Below are experts of layer 9 (counted from 0) of a mixture-of-experts language model. Rows are named router (the router's row for the expert) and show model dimensions 128-255. Each number is 128 + 24 x the weight over its row's rms, rounded and kept within 0 to 255.
After each expert's rows: "mostly gets" lists some tokens that are sent to it at least half of the time. This comes from a sample of Wikipedia text that the model never trained on.

# expert 1
router [116 145 104 127 122 153 139 135 126 111 143 137 119 119 133 107 125  80 167 147 117 130 137 123 139  79 123 133 135 145 126 147 151 120 111 118 126  52 150  96 147 131 126 152  89 128 104 138  99 115 131 100 114  84  96 153 135  89 126 110  93 139 131 150 127  97 109 118 128 144 128  96 125 169 119 119 165 135  98 122 116  96 113 107 120 109 132 142 100 157 144 122 128 136 110 195 161  92 136 115 142 109  96 136 144 138 145 193 141  94 135 172 135 127 102 122 131 121 117 129 103 149 112 149 116 119 134 109]
mostly gets: " | ENG", " | DF", "°W", " | MF", " Primary School", " University of"

# expert 6
router [102 153 106 119 153 150 141 156 124 126 147 127 145 121 131  75 156  99 142 136 102 144 154 156 169 101 125 153 126 125 114 137 133 116 121 105 146   5 148  95 147 122 149 121 132 138 119 142 117 122 139  85 105 125 121 135 136 104 154 101 101 143 122 166 125 127 143 116  90 126 128  92 165 187 112 114 154 111  75 113 125 109 119 120 134 106 130 147 113 149 120 112 149 129 111 179 161 142 155 143 140 103 101 138 149 130 125 180 110 107 143 169 118 126 142 127 127 102 111 143 124 112 137 163 111  62 113 136]
mostly gets: " Z", " N", " Ar", " Ph", " O", " of S"

# expert 2
router [115 109 103 133 137 139 142 131 115 133 138 120 138 109 152 125  83 109 186 167 120 144 127 139 169 113 151 139 151 105 119 142 140 113  91 109 138   5 151 117 140 130 152 168  88 106  96 133 130 111 114 104 107 121 117 129 118  98 126 137 118 121 110 149  84 124 118 148 125 137 112 121 163 123 136 102 117 117  72 112 119 116 119 154 127  95 122 132  86 125  90  92 137 167 132  98 143 110 125 138 127 133 106 140  89 126 139 189 134  91 112 129 145 124 127 117 125 181  98 118  81 156 139 102 119  92 115  83]
mostly gets: " Sch", ", G", " Ch", "- K", " Alex", "; G"

# expert 5
router [115 151 119 125 137 139 125 142 123 111 154 127 152 131 147  74 116 147 120 132 123 143 149 143 153  83 137 135 146 166 161 163 132 116  99 109 154  71 142 117 133 141 151 128 102 121 119 142 114 128 124  98 108 106 117 136 131 100 142 113 100 127 104 156  98 103 118 125 120 120 140 117 141 150 116 126 115 118  79 111 141  86 114 149 164 126 134 139  83 146 115 107 138 142 104 177 149 108 135 142 143 116  86 140 158 127 125 188 100 121 124 143 116 142 109 114 142 150 101 131 105 129 102 145 130 127 124 122]
mostly gets: "\".", " World", "|  |", " School", " National", " John"

# expert 7
router [114 159 136 114 152 151 146 129 107 101 124 136 133 104 127 142  91 105 189 164  68 143 150 153 155 109 120 129 140 118 135 170 174 115 110 107 159  54 134 114 120 139 154 157  91 138  95 139 123  82 163 106  95  99 100 118 115  99 125 111 120 156  97 105 126 100 104 102 104 155 131  96 134 133 157  96  80 131  78 108 146 132 107 160 115  92 123 152 114 173 136 119 131 151 119 168 114  95 144 128 123 117  95 142 141 149 112 171 125  93 131 136 163 173 140 140 108 141 130 139 109 140 107 115 113  28 104  89]
mostly gets: " found", " over", " | \"", ", \"", "| D", " came"

# expert 8
router [ 90 138 111 112 142 144 139 133 133 119 166 146 176 115 140 105 119 104 137 131 110 143 140 124 169  99 157 149 143 154 162 154 141 139 110 112 144  91 131 121 150 134 149 138 144  92 102 138 105 139 134 140 114 112 139 125 164  84 139 113 110 114 116 142 114  79 125 117 128 115 136  88 163 148 152 119  91  97 130 117 147 107 105 165 154 106 150 121  89 136 132 119 171 133 123 177 138 114 161 150 150  83  93 119 162  97 109 195  81  87 116 170 111 134 107 105 128 125 108 128 121 125 134 152 123  70  93 103]
mostly gets: " in the", " of the", " for the", " at the", " from the", " this"

# expert 4
router [ 71 157 105 114 156 147 151 142 115 131 144 165 140 102 138 113 104 107 151 131 105 139 141 121 155 116 160 119 146 130 148 153 138 139 104  97 141  78 124 120 130 137 141 138  98 101 107 133 121 120 140 121 120 118 126 130 128 134 140 124 142 161 113 160  98  97 100 130 106 143 137 111 137 152 130 102 142  85  96  97 155 120 120 141  93 104 119 168 150 160  99  79 133 106 102 140 125 133 113 157 113 129 120 146 130 115 159 193 114  89 132 111 115 165 120  61 132 143 108  99 106 148 112 164 128  47 132 101]
mostly gets: "′", "% |", " mm", "% | ", " won", "°"

# expert 3
router [117 142 102 101 132 133 123 139 120 109 149 124 135 121 129 121  88 120 166 170 113 161 141 147 140 120 172 154 137  99 141 138 148 108 106 115 162  79 145 106 145 154 148 147  99 119 104 131 106 100 131  86 111 116 130 137 124  92 125 115 119 145 106 159 110 132 129 106  86 158 155 119 143 133 142  87 113 111  94 122 141 116 113 133 161 107 130 138  84 145  85 111 168 154 105 100 138 114 170 152 156 109  97 128 111 124 117 175 128 108 125 140 123 126 135 113 129 155 104 107  83 150 106 120 113 128 131  95]
mostly gets: ").", "s.", "es.", "\".", "ing.", "ed."

# expert 9
router [134 110 149 151 148 114 111 110 103 146 133 158 160 129 133  90 113 109 145 171  92 145 103 141 128 111 134  99 156 108 121 135 147 141  91 104 138  42 146 126 153 129 135 118 119 130 156 126 111 109 174  76 163 103 129 136 119 106 130 113  87 113 110 120 102 120 129 101 111 137 167 105 148 130 123 136 119 132 100 113 125 120 119 156 143 122 182 141  73 163  93 120 141 117 129 134 116 134 155 175 124 114 128 148 112 117 123 188 131 101 113 121 109 150 127  86 150 165 118  85  84 139 109 156 114  78  87  92]
mostly gets: " b", " t", " T", " pl", " fl", " Fl"

# expert 11
router [123 133 100 142 131 143 163 122 127 125 163 137 141 133 128  99 129 143 167 142  96 143 119 138 150 104 145 128 131 125 122 159 119  99 118 133 167  45 139  91  95 132 176 135  55 140 114 102 131 132 119  94 103 123 135 154 123  89 129 108 117 121 111 130  94 116 110 132 114 114 149 139 137 154 127 107  96  97  83 114 126 124 117 164 113 121 152  97 129 125 100 124 148 128 144 134 120 128 137 185 127 103 114 118 150 125 138 206 138 135 122 123 110 147 108 112 125 112 120 113 112 164 116 140 118  49 118 135]
mostly gets: " public", " Public", " may", " high", " gener", " cost"

# expert 13
router [121 143  97 113 149 153 126 124 104 107 143 143 132 123 132 119 105 103 152 150 126 144 120 121 150 100 120 124 121 150 154 116 150 102 119 111 104  95 156 119 129 134 141 150 107 116 109 102  74 117 130  92 126 109 135 156 137  87 137 141 109 121 119 141 129 116 126  99  92 166 151 112 119 121 154 109 107 109 105 104 149 103  82 140 163  95 122 136 114 146 122 121 132 132 134 150 138 119 130 141 124 127 111 141 145 126 129 187 116  92 147 125 130 124  97 102 113 150 121 102  85 119 119 103 117  94 106  96]
mostly gets: " (born ", " from ", " on ", "In ", "On ", " August "

# expert 0
router [105 159 122 117 151 148 138 143 119 115 167 134 147 128 151 111 117 122 156 152 135 148 156 133 139 112 142 132 136 150 165 155 138 108  95 132 126  55 150 111 119 147 147 130 111 113 129 114 132 116 145 119 118 125 162 147 154  90 128 118 104 140 115 149 126 109 113 103 113 126 143 132 152 162 137 140 115 108 127 106 145  83  85 140 138 109 146 128 111 150 110 128 152 142 122 172 133 102 146 133 142 110 103 135 139 134 150 164 127 141 126 138 109 163 141 123 153 136 110 114 122 144 108 171 127  23 104  96]
mostly gets: " film", " group", " song", " government", " school", " music"

# expert 15
router [132 131 112 115 152 146 143 141 130 118 131 132 134 133 136 113 121 135 145 131  95 137 135 135 162 150 161 143 145 113 128 135 140 149 108 107 137  20 131 141 155 131 148 118 108 138 121 150 129 129 114 114 126 154 106 127 144  89 123 108 132 150 120 160 120 125 134 135 111 123 124 118 131 120 114 114 109 100  76 131 164  89 116 145 167 110 158 131 104 147 121 136 133 137 118 195 111 114 134 139 132 110 108 118 159 127 194 179  87 119 140 131 120 127 116  94 145 131 119 107 116 143 135 127 129  55 131 114]
mostly gets: " (S", " | \"", " | C", " | W", " \"", " '"

# expert 10
router [122 132 133 119 171 125 104 164 138 125 149 141 155 117 143  95 126 113 145 143 151 139 156 133 120 137 142 156 144 123 106 176 131 141 112 104 161  32 167 129 133 137 152 155 118 100 125 128 137 119 127 113 116 100 104 146 124 106 124 117 105  96  85 128 121 103 117 130 113 134 195 125 119 158 133  97  98 108  95 140 161 109 115 120 140 113 134 127 115 151 147 110 135 115  82 175 141 117 128 153 133 119 118 139 155 118 106 188 116 117 120 135 104 119 102 111 142 135 158 116  84 128 114 109 139  56 119 114]
mostly gets: " U.", " con", " res", "| Party", " trans", " par"

# expert 12
router [134 173 129 122 127 148 140 151 117 102 143 141 156 137 128 108 126 128 131 122 130 155 136 143 138 106 160 136  92 117 131 166 116 125  88 113 137   7 136 116 145 128 164 129 102 110 122 141 115 127 137  74 118 137 156 134 144  89 102 122 104 137 142 117 117 107 125 141 114 127 162 126 149 133 129 139  95  98 101 115 150 107 101 152 175 110 140 145  98 140  97 129 141 152 122 186 132  85 110 132 117 128 130 116 126 117 138 186 128  92 148 129 105 147 116 124 164 140 101  76 104 132 114 150 108  68 119 115]
mostly gets: " w", "qu", " process", " sh", "-p", " fl"

# expert 14
router [106 165 101 107 144 157 142 138 105 132 127 154 151 122 135 119 108  97 172 131 123 128 122 136 149 113 161 136 135 142 131 160 141 110 111  87 143 115 140 105 138 130 155 129 100 114 126 149 132  99 122  96 117 112 130 154 142  94 139 129 122 121 109 158 116 109 117 121  79 146 144  99 154 147 131 118 117 114  75 112 136  95 111 150 138 101 138 116 112 152 107 111 150 124 108 171 135  85 124 157 138 103 100 135 131 123 123 190 127  86 103 156 113 159 111 114 121 142 112 114 101 175 113 130 113  27 123  94]
mostly gets: " his", " its", " with the", ", the", " that", " by the"